config = dict(
    n_experts=64,
    d_expert=176,
    moe_layers=[0, 1, 2, 3, 4, 5, 6, 7, 8],
    normalize_top_k=False,
    routed_scale=13.2,
    balance_loss=0.00383,
    init_std_router=0.00694,
    vocab_size=25865,
    norm_eps=1e-05,
    optimizer='soap_variant',
    learning_rate=0.00585,
    beta1=0.95,
    beta2=0.98,
    max_seq_len=768,
)
Below are experts of layer 5 (counted from 0) of a mixture-of-experts language model. Rows are named router (the router's row for the expert), gate (a neuron's input weights, with its number), up (a neuron's input weights, with its number) and show model dimensions 0-191. Each number is 128 + 32 x the weight over its row's rms, rounded and kept within 0 to 255. Numbers have three digits each.
Before each expert's rows: a language model's description of what the expert responds to. This comes from a sample of Wikipedia text that the model never trained on.

# expert 31
Description: Line breaks ending paragraphs and title lines, section-heading openers like ==See, and taxobox values such as Animalia.
router:140151148194158147125141167088155101172109103175204115103089160163091135095180073131136119103062024153152169110089100118149134133081108125156197131155067093107105138106119109121143117072144115138142149140144085146150122123155164080171166066202127157109091126116144162104083140153163115144168153064136115167240162120111069143097138101149192108140116148132146097088158121131085114139146125135154116132152090124085121135137103085136138199145111124082099093118162140093116128118112162174145122159130124169139155111122110081165091123091081081133149076088111114154087150120132082161
gate0:093140125102113117180096180133114087169100063173178150067109133155091139166156145171140123046178127150204105119138158135139124116140095154143130107177109074176078162115102091076152141091162149125134136126164129085110125151159170103111099104133121106118102095131115166155144125108103163145149142161132191137096144138098144147115128137135177129099078134133080094145154137106132164193123162115116139112136111078067115141147071138023090132123137101114107176122134166116130126065122125192102137137174122043100138085157174150154136110127188146153142109057112203152198096126146133079
up0:156113151141142108063162074094153182099153183084121117169133105110157103104109103089138143205091129120047128129130118122120121149102175117122114135096136174083172111139166178179093125176095121140135115122071137156131144112097081141140156136137122145129150176124138097090097159144139100109089109108133071126140125127147097128142151122131099113137169146128197164107107126138120079060120094149119110145141141167186134114125198117220154132139122156126169113135114102119131133165155146037176105108068107214154118172101077116106112148147067122084133163175160061115049180125095097174
gate1:143154118140123183091105113080143133151120083127063188157168167102094141105123162183115104102050097100173134152114135127139111138167120132103140126149103082132166107106186062108126112147160073134148181110145113125073144106041114069184106177191129157133163161137191113176135192171113116180113125140137100118128125069166119100126102183114105120139153150122133170158111161190051131122083104156131086111141073101112183090130070149107120144117061121135131159152128125103176142066143077091160174107140120125123118119116170104080180099158104131116165133104098143101121105162110175115
up1:074108096126123038166120151136103115092138156114139131133082142155126130161115127134171114139184144140113129085138119126135123123147166111104093162135148206162123162185071213116104165128098146132133091113096112086146113157134132158103112117092092099111033101084097153083140062093151174094115120110144166157137114175098081147119093058124135114139094128084094071128131086147164089086168123104148225148133206125110091168099195105073145114121180126106121121155115155130130155133119171144090085130136097119115177135148061178133060167142131107135143096153121101155162136107159074139
gate2:156141199118137088082096118129166156137119118110137140195160085127129114141074069149151154186167101183196130102162159109099145142147139113156084154140109090161160135148083170117119143132126104140143130122157089111089115173107090150104187128150113101204103184143150107112197139092165143124106150092115124058129120121132151083126083147117100142127116162097110102071072149118095100120087163092101194168186103162090153101123100169161136123120170119156084161124102040122118141135140100094095091200140133129086156083089068124121179133145119147119082149092070102148158083152081172148
up2:101089041109140152157150139167106147144166143166116083070097222095159160097154181120122090117146096117050141156094110152162111102134120167107171122092170124113137098075158115117127122147136125123111119131118141150134133085119133122132059120090144156056138068114103128190083130153152113113123108155133163150160128115127135177162144158149149160094160086181143157189148115175155175126126121159122060111084156089167085140138142075076115115137090120124163116165086193165148083141115126169157127079102131149133079145155166108152070146144083072134168115133165129070127128146204070091
gate3:111132141125108143134101154060068154092083146118095155187135115142122141138154073056177153165151111151180117115140150136001163131143202166130140135099118138137099121146104109118126150158110110092136149174147153103145112204173143111104168144114064150155167089162116195116084090085153137117145147118136108164142113121099135077133141100164157152115059105136148121149161132128180086108174144140113109135151128096128163128126127072087163141043092094133130200136161142137130146156151113065131134116165112089113140150088037120132108147082125155115105148090136105122113156039078104134
up3:082090100130115123124145163090078143092148075127103147185055120163166131106088115107168149122104123167106129083153134143101140056135148125141068134086121174107129142064090167083159124105089088131059191198160175145150105143122165130081115169146160196197176102140093119093085139115076172126111172146137144156123109147067148162160144121118163065176152144125119138154132192136167125141128122145072137129173103101131116125078092163113150177122106122170124127171114150081086130129128095164112105101118079109080103137076111126138116194094125151090100158130143080133178121067119082124
gate4:131169094140149170121138160170074116146111127150092137133061133112102093160148106139124106132128125124142071016137139085083081131120131126183065153125132156071100091146092146127124123136152119163193202138174067119124104196102131189113143129127128129152131160185138108157125139159127136088167143134165136159154148168082125105142123113151133116152087146145108081116101196191142107124112048093114168132163150131112098154101121105109123141146133125158138105100123170101155129103206141172144162081109203162163097060078097159170119149087124092103154124134120202163176115158147098179
up4:097131085135141161139132169178095140187106142139089146104061096110119088158128128089114115101115157112142089057090127095118123162111137134201109138171146175140123115186071156147158128143131158130164162138157122133126129145115113150075129171134137067128137169185152099160164090159110103113161129151170126134146163184098080121124127140121113118195078116128109061088087197198098128149122046051137150132115161118149113153110127097170114144136113142188153097109098151124138161095174101134143154070106192148145110069073115136213118158068136094152155107118102170161178095155125118169
gate5:154140152141136117124141118088179125134085153182139168129131140107157101115170083144148151103082091145129197064104129118102102121076113165136168080189045113149128130098111181186139131118096127127118155184099091139160136131164106128155097146118124179115147158119101118129059148156165098118116123114123071180162138130139151150155113171174209114197149074158080093103148123138135169136097087172126140094129136169121193150138101070096138153192116144103102150181078140141113101134127092137143095150052176148128151140134106164124140082133104063148095085136113175182093108137133037103
up5:113088125096104150141100113185091118121170106073118094122124121151119143148086170130114107173174210107128058166151106142156144126174146092136090160074206160130141144159136078083113100123151128125148111093172153116102135123115124130089153125122118114132121108157118128129195111091076120148129140141122173054059144124134121109115140086078042133066104184112152185128107145110132094124182161084132123170119131116155069091126150182142091106054144122135151106076177105126143156121135157121114164123178087124135082132121152094137103169154165173099162185142161095077172157129117227150
gate6:155120099091051129100146155156156127124106138136090153062175108143112073156149136148187078108121118112127125114157143136116082159087152120138111125115124053154081127139166169056184077082068070163159126129148184102119165091145168171064147156080095120121132151078139112156075146134123102123144148142170084164171148138102115147113122141166176170177118079131160074141067094120181136159115114115111097139076197168156151184166136093148117136103117121081143126173178138147120155140124189173130141131120116171143130129129168209113136131142103151115114113110074100143161187159084172151
up6:138078149150092025147099178142095127070130118043064154154096121138108106104101145173137134112143114108144102111170134081153068162129179102081129082147130158146142164147128110117121192159105168114157109113146099163150139118111108119160137140140098106144203089114128186057066121049166196107158096131163140118113115171133119127115086103121151081130134123105112167134106103134083087127101174158123166123147138156136130118122112110091080147116143184178143160118130132131134152107071175094180084126097162212094147126108115078140136094068105120148101110178181122087150126130102103068
gate7:122143150177095152124123137120165156100130144139079115134134177136160104121184157161138122077097136117087087161051115172104156197124160124120137130138146161129130190111114109171105147177071104114106112154101097115137151132090134143145106203115121187154175138110122165131026111112144164083185165134162184141092126197156136070155137077093148093169058159097138118124150138139132099115139118148105174158135143157071083147135111124094120186162159105103110165163110119116125119114151149163116146134124091098079163146126092095099149199108078066140162112138129158103137200116148148029
up7:147050141134141187114202189204119146135096094127116123145139083146094141167119143093106118120190064148159121136165173115061095172110125161126114120124123111185133132136163118104182106119154094116175143136216137139113123113200090125068110086122126092067099128137123099123125154171093138118089111114112076084151165104123112098184155160158125142126149101162105110169143128132130152131131089090118112144119137179145221049140145122154080165129053121113166088111168109152109139117092136131127118118151135120189074134147129139177167154108161175056107135093122134125094088148089115183
gate8:162146165160109129106116188153160199085102134073110149165149147148124123103130106171176113156100119171119117175098108082140174138147145081118210113218123093078202112110084055100093126159108102145151118153116149109146044124135135070117153148155146126127119077118140147158125191103171092127142095141134073127132110062152129145098099146109131139135137144176125120099150168123099164175056148108114140161107094168179136101087173148136136078138137162129147063124137156120119073044115105117163117117094123114114040139104050116113149120118099114079128096128112127152105132115149142178
up8:129112140198115119109115210094157185164126129157089118186161130127101116083051132189206156147073109209132104167126112145086116134192105140153164176179124075119188090160141107113083120152095126131141097125152184133134060098145123052051134117092146095123130073098096154139165190094140107126154108102125107125143107109135107133159100150113101175124149127169131132108145181126113140179094166097107126179134052130134096098084179155101126101142134148145090113131115127120125109127109104138155167084083146148131130129156087136097098153111107126086106061080124098098094150103174152156
gate9:155152104152159105089077102144133120127108170118092170168148040126074131122136085146124138174137131120136092132158120104115126090037125245141203167164106151151168159170120121170119115149146120120131132132064067061137111115093123122140103088149064163143108114122097067186152119128117133143146160148133096146140155170158140142116118113128071073165117159097110140124125122138135133208090110084114150106130114131094124168162127170101167150126146106171097121076139108141091084187191097117072114185140095110141076120139125114177084147123117090110167126132146084150125172139185066119
up9:162166117138134108123118094145134119154081164103104140172136052124054119148131065150119155133131143088148082131129141120118132092029128237157188169123119115160145204157146121176090105196138131124133112119084091060129112144098134085163119106118045153168083087100129073183151089146111183113149173156150110147151139192161118099128127119140069123148118157140158126114119133148125139170107101085100148104096147126097116155146125143101163154155131115146132127094115130136102097154188100166064127192106105133158083124145112107194098136122146108092157110134142079142168168108175066138
gate10:103144162150151131156121146135033140113158155165142177086159132145150141110141172166136091145071159128139111125093105129129150122195088100141141109129092140187089093129121078133142151134119119138124128168127096119170081137077128144127139172141050124126123073069098164149142128130083112182179134065127086115125086165132085125160086137068092051065143155126138140114176174125162111112130213118141122155103189163130117160136132128123087150076073117077174148124170118063134163151125145121198137127144140179138194094122122141053057149136105137153125131124051141106141144137134111099
up10:131126146127160162066138058053228065143161135086139081139059109101134122127127085146096159139194190155128179126160111104169076107128124171123108176134140136023130135119093153085178149111120151138125124095113142113119186106179150125119117121112228099156115133134142079144147150067163113105117162126115091122120099131138117132076113122129145182158137116087157117163111138121126094147142127181134188098137126129125081083127120146195156064167126116132079144138081137119087146122136125120094089181086078118135059151122112106129099119155143094126205133128119152123176155119142150149
gate11:091115130158162182125150140096076124142183124152143136111102131140116105116107120114130122121157084132126144151064099149127077135172126157105116144080187086124110118158141167070109096178156115150089184114121149161106068109189098142140126071183138090089174120159139174109117094128136046126093132112131086137120127179116139107156072148152101157108120122138100095115053170149191081146108141074074126132132072100162153113180108123176118105140116085128181105094100167159102157091161086152165045129091090116127145125039086143178141099160139105088119141142170180108099158172174110150
up11:177160148167089142147062085153096102164081197122114170084114142117109149148142144157111190146143170121111122170168139123095130125132174114158135112150108154144147101096163122125100135150175140163241112159087142056110115140128129179127105140120153126172128144103147128154103219134136073127149150082138145147169118109169153121111120144115120133128152144127090154127130117149062079132090154121131081086113177143123097130136138111135165129126109170157063205114131122055102161053157148107135213084105144160075136139141098124133136145106117160157098153089111126179191163102065139053
gate12:177137092097174147140143119123089102128194126137184135116219109145140077173152168144095153142124111141134167091098136149113156112131137095090146133109130117122134145132209142159145104125123149082100093129107174124151148128191111145186163111061128084144117085211028168142110030170153088084134132127127134100135156105107197138155078145121135180141115084170097119150119072080098158127124095134105114151135078134144140088091132115150103116158153118132126087170125134089147097100178137111152068092139170155168090133124124132198120112104084140090149160195097151138181158103136104143
up12:183113095113197134125126120100099087131163113180165116081196082122141121171153179156107172121154156172150103086115141187161142099118134140081164180120154118110165097121214129129141088105137109131128071108112135095080126102190091124194178097094143092166078144159031150114129075195117103122166150069137088125144137118146181127111117123092143190136096094114076109153151098150102142131138104143108125140138059174122148143107141140183080116115143153154153070143107111085122104131147126137097068122177187119121111112153127118154112109114098137124212141134127133113205108101152101162
gate13:159148158126123180131151125069141157126115129156131132119115105105125110137119112139060146106104091131113156129093131158127119104132103129125096119094059160131101105102122126122145157152149120094059166113177150157153144061110163073155103112157178168119117155151135171183171115102083101108150113198100122086161200145106157164126145063074116117096115191141156153082145206116120192151127139115166109099104100137138119120127157166095145183157124139092120120130210086141121093145150106151070097105096083047059061119130109160100154101070133153116133121148069116088204099150149159184
up13:113109126149112132107148151054161133108113136151099122136137130121132128134148156131083116123120086129120191115109144124120102106127113132128102133133101159145068118135137145125165130132159144102063169080174124152165127089065146085123089084136180130097106135121130178175141089090084118106148078175111123106204191161100142148108107098097091089121103171131106150069138177126115145135140123054157148100110084161161115102097154144093166181161167150128076115093174083156104074100146141152065107104044106138054043104159106179106126097093170124063144133158076122118199126128142141204
gate14:186166108159145126143154122119158085102187141161134149139080122102128082137184126148146128168064082122143108133117126100119115104134103100126176108178099101147112103151133155097173159113088075126165151170140101162140151120159162133152070116147133114113130149088138132193040114130209096092123143123126062142136156096139139139129159191089173088179166105176108155102154147082147142092132131143157137105183090093069189149202112142118176123173128131108101138128073160169067088129183161154145125141081105126176158140128147078113114096082095078136081104116128169094116108075119068173
up14:048101164105096131111074107140095172150067100098108100101161136161126159135064119108120133102162165129104142124121138157145127158140143155112063123065155169110138158103119103166087102132138178151109101060123145109142104139112095125097167136100115158131127123173114109067199137127058157152151094122122176093101094162104137097139112073134092144088116176082137116145098098173115131175146135127108129159059151142188075107069154116137086136098128130160143110112196101104179175125079106097117117136177161099104091120130097179151134166167176201078151153145133090150131134194139215098
gate15:115152096105048162134139106112093108151107144126110138102092205170115133149130135126160104128130112115040142128125076137080108169111116135061145129056145092166096106084124155121099167138158126126060155120104142140179124106069119062130109123073147193131119091110138184114157176125103140124155116130165106081130131166128159054074147146104113167125104134111177131082113102226114142161089139079110160104090152128054163144098116100122165131198083073134141112179122109153159157110111084141129093155125139180140150178124132100143097167161170085168163150136094124114114079131175097117
up15:155178168187090133126090122124163109112096179106054111109104052139171097076157152136093121097208093108185137151153120087143133088098141133122159110037153147099088124114125121150094126082132107110131136140100106174131155117144127106125125166155124163164116180124119180153164148093137153138072097145145107205108140146173130078163154109097132083178176103130166097129115158174109129092173141107122121119124159106119184106091139086132117159185194109136116140169147094115099192103203107115126091113033065089119143127142109121107120103084123132091123121173129173136170163078149162134
gate16:138153088121139177123083085182174182088140141116088137109154164073108141181102113166138080161137095146120135116127047184158098164064125100122150114146113118119116164105146154153059088158121118174148096193159135160132123156163130107123132115174126106096166125134137092098127079098227117140129132175161195148140132097106093161097153135106090171104121133148083213155184118161114066177155130139133102148131135062091094087091072101123071164150162122149096181191100115120136129169135172167133163098134148149130091151124141100137129099095110107127103092185169117165129129078107112107
up16:185091174133119041134177184108107140135112117158116113121114115197175137080143186076106183127127137125180130157143135060085126150176137138092123145102160160155155147151138059112156141132127151085126166102114163096087151122058121204131135134071113109176116156134107164130116186169086186100078136071083074164126165140120162095193125114127160086155111113101162075074093109090146175090099103123099173113134143165169144167194148165112130101172075135127120128090143148172088118109105111153114122132140118118119147104110125140134128185139180148145153145103142117191180100171138137116
gate17:136114104169144049126159099103120105165137122156143129107122152066205151141156114162158131177082080177190185177111141131080080179103154147124201089133108193138094128111124084099184101103122135061108118114146158083122171120138120112175123176171142112119085087153142142124120122121088164112127160098115120139127162111107144111088154147083205140106157101074153071113155173130074097133121123181085096104139129134120122122156128098213090147118058081157103153087102126157125132161172130153106057131123156181175129179120144174130095125140131183118116108153122152133125171097157136076
up17:128130165079089201098112155179129162102129136142117124163142089157054149132115150096125106054168201080091076062132135129169160078150086131131074177107163056132138140145172155122076133142111121212168130107133126148118086134122136134092106124071092141161148150120114123124154125126157093181139101152140141090151121139142126189138085110153029093151128162169086180146076097111161130119144117077144149162135146137115146156101146147056171140120176150047141100153155164111148132080106139115157171110121087084088129102141145114145149079103115082148127167109125123133154114166096141190
gate18:116132114153105130125095037117146127189140110144160073125134130109062182110044137110067102143158168143156099168135122168098107199078135128161092145106118110136133165154120155113130175075088141166144161124103131136167161149151159182135145203174202127095140070025119105148146191183100121165132091137172163131092108111131149146141161119119129133147133138101146067117159167084108128071159160095134109113160130210165150131090154112120151158103129178092151125140172134085112116095142148135124136117178124129087162167122053155134138103139156105150128176125095107157188105122105111132
up18:094176131183156096093135117104157124167085082119165095193132119085115199106091148130076183183176162093158137144168147121124144211097131099169126146129136176130110151102151144105117137088116142191119131119100087148157114082122162144145185161160164106112127135036087088170104166143130131161133118165097160092105090148087120148108115093105133161086126141147146123135179140128045126093136161177154143137096172196168139134099112122163135141115129210096135131154147126148117080109122104112094109155124119133135104118109052208082110140095124091126094127094067078129202107142111106102
gate19:092097095098105143174109120151092144189134124154138121162075173150140110089117089116091107088079162128097111160101153138095148139099108157083143114143085124172092123150133100138230159170133128118109114104111146130140094167106102099152143161137079125129107067125171100101154106145089065170127103113144119132153194095108111176052119090175143060134114111033140102104118119159103091134156121157152121123140142107130130113111132148144144093077157109082152083095101098122098095160123151104069159099114120141184069086093165072126111101060067171121092135123187134165054121105059131127
up19:173101150157116119158126146070129162151072127095177088099135112151080102117157120080098153108104178120115094131132141150116145208143138107168180117104119128000144157166114159153144152101176099095126169147124121093149121131134113162129171123091143117093087127124093179116076123027110133131110056158128103161093174111166142074159194121110106122155137117169137081113108208142145161125078154129139108128151107181129165131144104124126137094141131153126126092075104158127193172098133127084181158147161126114140119127051121132116167111097126106047124197085145124139145130135120117089
gate20:073188147142112144163121205130090143116128154139085174198123109173168137118104082178114167130128122109148122204084165128115197103106175160156090153133099079143076179140086153124142149091106125150173161102083103162156122082116165111130137174179132089144115123157110098132164131094118114187150085155169069101114108084111114117124139097133148144121178139113177136131086123148122147140120052143147108165132093176132147119165118160105149109069136083104141174085217176152102159150155112107163121141142111144169158176126053170177072135159164102147136128138112187154097170143142152155
up20:161089107100122110089114055126191091165122133112176090081140149091116099123101168075143134142141146165116116067193099102116073150149079087123156135113117162108184061099163113142094120181118132096120111150158150103089144137146102136105143072080087151118184163127134171121100141129123122078101133088076182107135135149154141129121105174137127111148116092170068122112166131088144129117156222139135176098136177099135101119096137105147127134194102199149107075199063059112143121115098114133077107135130117111112137085129186082122181126078122139101096116108137082075151065143115109118
gate21:170110080139172160189148159119154123120122176117107142084163125180125079115160125108126107132097106173064084164094090139114111167138113078162157139183124143196124152143051167067121136162171128111081081176112157141140068147129139147153166110143119169094196127141104110055097170123074124095149151119168111110128139147132140108145074138101150041081138133083180125142112102040171114172118124141144169088142123134137081108129117140124108152103148132145149106111161113091134101141067098074173116076160101125090127148141119146101165084156163105169084139215105148089137111161099116117
up21:182133083108164197182196199118127134114124180147128106096147102146129066077124120121128140148108128142093115149141102138128045098128132124147159145209168132194139141116049169049091132141170099096094096185114175130146069114102129152143139079124150154125171103135121075100128171089094106110117158123147133158146133111133109083131078142115128066093120132105147111127137123048142134124126097171142167105120132166131085095128155126068088151093158166179123087108129106096142090175043097099162091122132102101103122154146121129129122096167207157170099110190085131155146135144123120125
gate22:133124077058138035175131094123142108094128158187127132131091176139084107194135158134157134151152193089155163101076095154139121139145128147135118078149145164048079151104072143117087155039072147153091046109098125161135119179155134124126119138123142142090121107163136126118093123087149076115163114118139173088128096180099178162134128093154121114141165175094138134128123119069137198136132142079130123161160104152142101165127143173107090109147135115119070163161173133102099122128125126050115126187184144131081145109158128077163105144158107115150085137088121132077140156093100169150
up22:165093137099177077147127143105100116106089132132154078115135114127094114083160124079102128096172237131153130136136127151135113089158130182155051072128122155111063157135092131118123108053094132155112091142113091150118131143115118111128151138090093158088105116120113155151170117096116088066128162092103135107122108166145138159116125078182178122147130137096203164138151168090079182136108150073186116179141140146126123189098176161131138112127148127044085155165115168087181124155178087119118104165147128196105186121136121082104068104156134124096126153082061085103122119127155136140
gate23:091120118140103146164171059126103071108096148117140123114102112135125109088126071133141134085149141083098145176098149096180178139151160110095113132136139101110116072129156113116134142150111167158085117031047093110131134169158102120089206151135145092144099112179124191167121169092126105131118176124071100106170082106103158130092086133060058108164145102155114145141138121146120104103100156123135093172079082188131097080150127127134164112049099173171137107118131178132119150117109131117164086189077163142139192104168132085169114091128149121158179162165070169136135133154142125116
up23:188181111116115119109097175134118191117156078143104147152126172134129161180094192128106092157111135168156075054153088157078112127090101148165099124107101148144144180075089092155119096141109097084175083196177181130119158127101108135160130150107140142134194102078139071119140054125149179109140135149141161148087190109164101119138169139174168131156118123129164099138172138128136129142115088124163126094158124088137151157101092097112119162199119098109113162136137117111147110148153096162127152080140073123119057156113132160070112159146071135126061076106193073168092132129107128164
gate24:087117121098126126136119086161104118081179129153143131141119081137094128208112129162108069082178127113142209122159075164130153160109175130141123072103088160114193146145109105141119157147145095127126128143117101176129122107154146120064142132123174119082109080137132116097168141136136109142146064172101179158154145124112133106128144155134147089150110143116100106232134163166127142163118104173088152128195138134132060115152171107160096128129097174140122156066116134136128154126096094135182190083102157103146091112127220161155083140179090148212176126157170072092090106152097117138
up24:126185069188114027130168154161145105110142098208148141200124133091187136147131132134155106162123127146148146125109076149167102119125118106114106129143115161136126130117187124167102137113110153107080117141126144087111135137140110149127157177047109164101144142140160109165138143109163134108188109137096099180145193099110130147158103143127101093199090121143089075188138131156144134106107134132197215157135127110115054135047098155147125141139152100136120170107168130113164128142113168087110136107115172090122116127097172062134068145126135133224161115091144148089158194145148123122
gate25:139129074171102159144134167167179076138168157148066160135160153150115131165152169092077088154093100131151078104125074135101140093091119136089114156103118118182130145125194141143113180114186171138150123129122091137116158112066144133161158103074060119170110154129169116090124135145112150145128191135134161149125167142128116122080094176152107106152199155092075135078089081107167102102124130132129134155127100061081131152137191121126162107169129151133121080120084134096128194036099113154119145096146123142107169143107132160062098111129155110117137089172132101159122033104183085153
up25:080143090129106090093145153171129077122126163135120104164127128186099169100136174148132070142145137148137175119139125156160120098117047162139086137156120149174121135123112101146174132089118127080116160166163108105111085117064143109110108105127080128190127169158147119116195084178136149092175119133108128071136075161159088139106127103162138070122147154169206159128160168167142169139087168131133165143135146088113109114132076084116197145193080182159157127148117200059122124118144116132131113112173102138114072123089079088055163104111107098092104049121150098142129078137152113149
gate26:061135149132118135084108075138125083125109167125137136056118084126144150134183134177120086146182175126087125103123109151157097128164187110141124080070098132098188099108139126062099141133179078163133111107048090131120112064120136107157053108150143215145104125109159173144168130140095100143172079162134171097175131122167096147136126151151170115120062101117130157114107114128137126200120159132140155123127165141104165072101121144136118096085091137141074140138131099114124110117150074167133132111136076121057172080126131087079102126147100111152150087145192168147149108118209100095
up26:090130149143127145074107070146121072095119170145130106083103102114145177133201155172120104120169174097093140120109095148141089128162163098155123085092085123121155075115156133076095097158153095149110101129097093113125124078142119140142039147145144229157075099095141162150170107129070104131184104164148164114195133151161104174142119142142153111125094112108113163099106148129145111198139158155121181140138166166086132065149142179114132104066076145132092140125145101113112115133144062150147145102140101096031164088137118091086145153163102124161128085126167172138120140160191106094
gate27:125128100086144109121077162106094160142127125148087149163158164101123077090114175149059148143092135096136120144139125137148123186141132102155096170147075088132096161082158101077124158155172098092168124179131113115087182177132152093134147114132096145152161099095154107151055200120158146098231107141110106124111111155119188158126134147132159125166109167145122148097058115145151154122127076144145177147121151197141113188126120127205135114088103052130129131128110135116205124152177151082141111161149090124126132177131067168127166123160106085147046166126111138083123110182103156119
up27:099096167146089131133165086137179063144156135085145106108108081157159154129161076134179087125199109159146169109121151095108140112112133139097160070090149221146149125178093195141143122124099147119097140106136177153166063097121114190112088097093147129114098128200085172111161114135110128153036147080133114131158140137136073081115118084137087145054142107100121150171162126139098146112133145101078099111109077108109125067137121164053113185139128198116142130140146114127086122113070114169084139123076163134114100071126157133116130156124140142118176091130148109131129122100146057128
gate28:124155153140208117159105107163186078158157148070105147180134177184173096089099141142081111107080085094144143110081113111156133190146202116166150149079082109166138166110066126151089123119083155073162113124156169102115145084122114079121084151121201108151092137146136094119115109079116181153178135139165097134141147123180134128157114097089135112149145070081173115117119094124112155177116084084173143093114109123110139210125168156176105148129171059085089127153128155133065142130111149099092141081155097073145111105120154120141121091113132144103140164121128116170097150191095123118
up28:145169128105110129087087163146105145139112159211123103113162062099152153172146089164208152119156067122143127179142133155088154083086110156143190090133147135109126092120207156136162131115075061201109112130113100118166111157125127202075189158155103110097101130113129123150148194170093108158086080126076141140124114101084125155092115144151144117119110178179102164154165151118097127110135185144113137165106131157080138083113094103133128063139099164127155132094068070162148118160135069131157107118133149167119114135090103134101125128105073149155197113140091118083136121071165150132
gate29:128132128160115130135174128172083156166142096108084119154121148139109107122107076098137126189108176174180141138120122117126132099135107063112202146154120171165156129130173087141151125147129146071159150099139126094126143188088143102123098162120086103108149070141111141168118082096117142138052067178119156192161174209191148097164141157083140102100127103173153075136136153129112125174155129120128088109105152082059169107147166110129182117082048125110166115137108204109159161128080164101151122118092124141117164115215155148119119162111104129157157149128115104143138103118139106037
up29:108128126165153115120106123163099122097098150126167146141112071117150122102160159158142173053170065098112102149139138158127156117165188179130103103132129108109109116133065148103149170093145161148094199167126115133209131119169133130098134135135144129140170170105120136050115145153102064128155149082158121110114083091051104072093138146137092146124136159089160160099115113145102161059136160124080161090100134162188110165090118147154093118167183136116083164100160126162096112092176094180109165145142134102157106112078067100179095090124177125102146098178088138065151145117139187182
gate30:120197073159152103120092115138168158111103165139154158079062118158140143149135169118135095113151137080088142139057196128171166165073184106136150168218181138138122141149172102122151120048138114161109137111155173139125103134055129092101132122202164136115095151114140112137153130120092102070151151110125159086157123107179069101119170111119155192104107152128123142171166152147109156115130140127152129113123137071115135199104127124152121068094101093142127106123113130152093132141121112133122089188114180167175102146113107070134105128133174076200148175096112084126160098171077084140
up30:098174010128100115119083155109181095084129159108115146146124071218136120131197149106079178082138155114099099105104170127152168123122140108155147143168139171104125141167170157105117149036168131124146141118179174127139092131105196112119136107163152110114105102113163124116118121098137113104114173108176183078145065125144082139124131098142126150137173147092121155157186103114123156161106187140124119168110173109142128169123117092172082136134103152118136105068065147095137101134149176157136102168080160194165114152127170108136095122129192099145126160174130064159130094167101111135
gate31:147180145114159135144120132184131136186118148169120114097174167223126093131094102164084122085157124136087105170153154135156145145108102138054104122167099109159103165174068082100083158127120118155126096143111140144143183124109119117073113178196171173148125134150096131136105154121185191181125135113095150126109109045124162128187132169141117141139120167127157163042118105168195175111118145112140142102113096166152076147096061123143165135132132123146121196137111192163154150116145192152135139110185203142095135060099114128164145135106128165136157134099141169118118133124099109153
up31:127158182073202148145084057127154129149166094173141070064140128169140124092116108183058130122152175119091153123171150117133088141125128124093046059137087136119063112181159111114112123086105104123114147151074154106134166149117159119105151177171153127144126156145112088111133126146201120133119120122146171114131112090101163125125152173133084110140087124139103159092148121142181144101173120125122102102125102137167068170130104135115157130126152137159131160093104197146109113153100136121142105061216173172106172055105068170171137174133131198164157104107140153108118127131082097148
gate32:093121115137171109110153114146093062129131138174158146155065118091161094069147065128194157181148101133169116149157135102120143132111152055157145121128178071098201177131156171139110122137104114214106116116158107131119120141101071113073128194153110130127103126163104128134127088111186137106113115133097187133121193130166155131064099163125102150064176164114111128126114154132123153159122097166118136126161184124104179114126122167081134135097146095163142169127171094209144113142133105113129139141187081157143143148116150157109124123119108112086109183050094059115170102073082095134
up32:160117096111075146150076165094187168110122096092087078112151150196092145191108195117076125074111135145137162058123135138129128123134146175144130136145114155140077091142104097146173120171139156100166146160128193116159084123126175137122111078083122131142123152129138126097122133110111096127135125129191105116118093190153095103190193060094111100151117100120127168130195078084108118105181168094142073152082086132117105151119152097150115109131127162120102098098087119088109074106105171129132138093073130119138105113159136111179133154130133179135109057213183165149105129123121204147
gate33:155109161137138188108159152158109073117080111133182121128143195131088121062136177164019169178141151135099100118150152129141103127117169146129165122123150162163109163178096100185112130162101125184089086148163126152115070104177154138145115163100159117126123122122125131123076123176105114127200056165162092129158103172121152133121135162131146129161132160091142146133147148125089061123099116128099097173116097061059171170174171158128095155203191098134145133120166158126177102111123129181147165156102107095096122146091121152164098158133164149100111104141177153055141088142112122127
up33:149138168116136160084135142140115074109083120139183135124127177140067144086142189172035162180163157143097106122151136139143113150115173133106175102096160162165101161165106102181114136128093138154107106151164124176127070110192150130155123152087138125107125121118123132130082126165108123098182070163146091122147121162152134153123135163124155130178115164090127149146157126157082047136100105142127101179108098082052173182213167175122079143190183103127141137124174152117150123123122113174155160134082113085075104160092134160158072159111169140089117106135167142056150085139124131112
gate34:116069057129109124127141129123108102116137192125179078166123136131140108129092134126124198120096061122166158179159121157131089139112135168140117115129112163137162148105069126179115119130139187095145123136090120135123076079183120122156135145172107118104107111123092114142178131146115181046126095182106176113103132161089177087085062095069147145133193149139090143127133170107105181100098104134070120170128136157090094057116144135128096141146142178117121108110147123131116112087129159178126176132118102165118184095117066136172106112183136194140157062163103102152134140107207192139
up34:118117084100122113107134128095135089116113147147157099145151090099113090115105131115132192144089097126116175150098145153162122090132143185129086128150129143113159120087142137143116172091146107065130186145102129099103080083200160143099120155154177124125128115117111091146166183146182140050159142148093145114115182169117110117095107182092100145071150163164118115174175154097177186071084077139101139107131123142113148050131141145163099128111161140118131087106147096100129114061141151119156165142138076149125235132122055119132135132177191168174144092137094097172177163186168153166
gate35:128104117052092165128088100134136163053106061131145068169119119094144175175138132162155110144129174123119164074111129169128085086128113152129107140160147148101114183113090161054129062104181128099148070159119168102214169136116139096181143148129132142101137092104131132175137067128139136123153172085199144111116121154164143096138132094110119192108177128155145176126120157082126170174119163122090122152082164116074112169139128141082080104094162139093154090146115161128116188112101161115156133123068135108080138117139051085163116166135115173167147069152139145122152114179131131123
up35:144088117093050192153075130096098111132058184179128148152132130146160140171163064100046100133114160155127130133123082144066112111103124122156110166126091101138125162086113150146121128105128116076142102154119146101109157132138142134063151184159182132087163144164127171197111093097106076145089149120138105125121096115122210085145151124170143181150129120120165176137133132118140183157079145100097097188093134116099178093091117134069064094133099054102085106099145140078114196164144151102132099105160134148144160119134133066136101123136148125082118075136160078153118163101118146108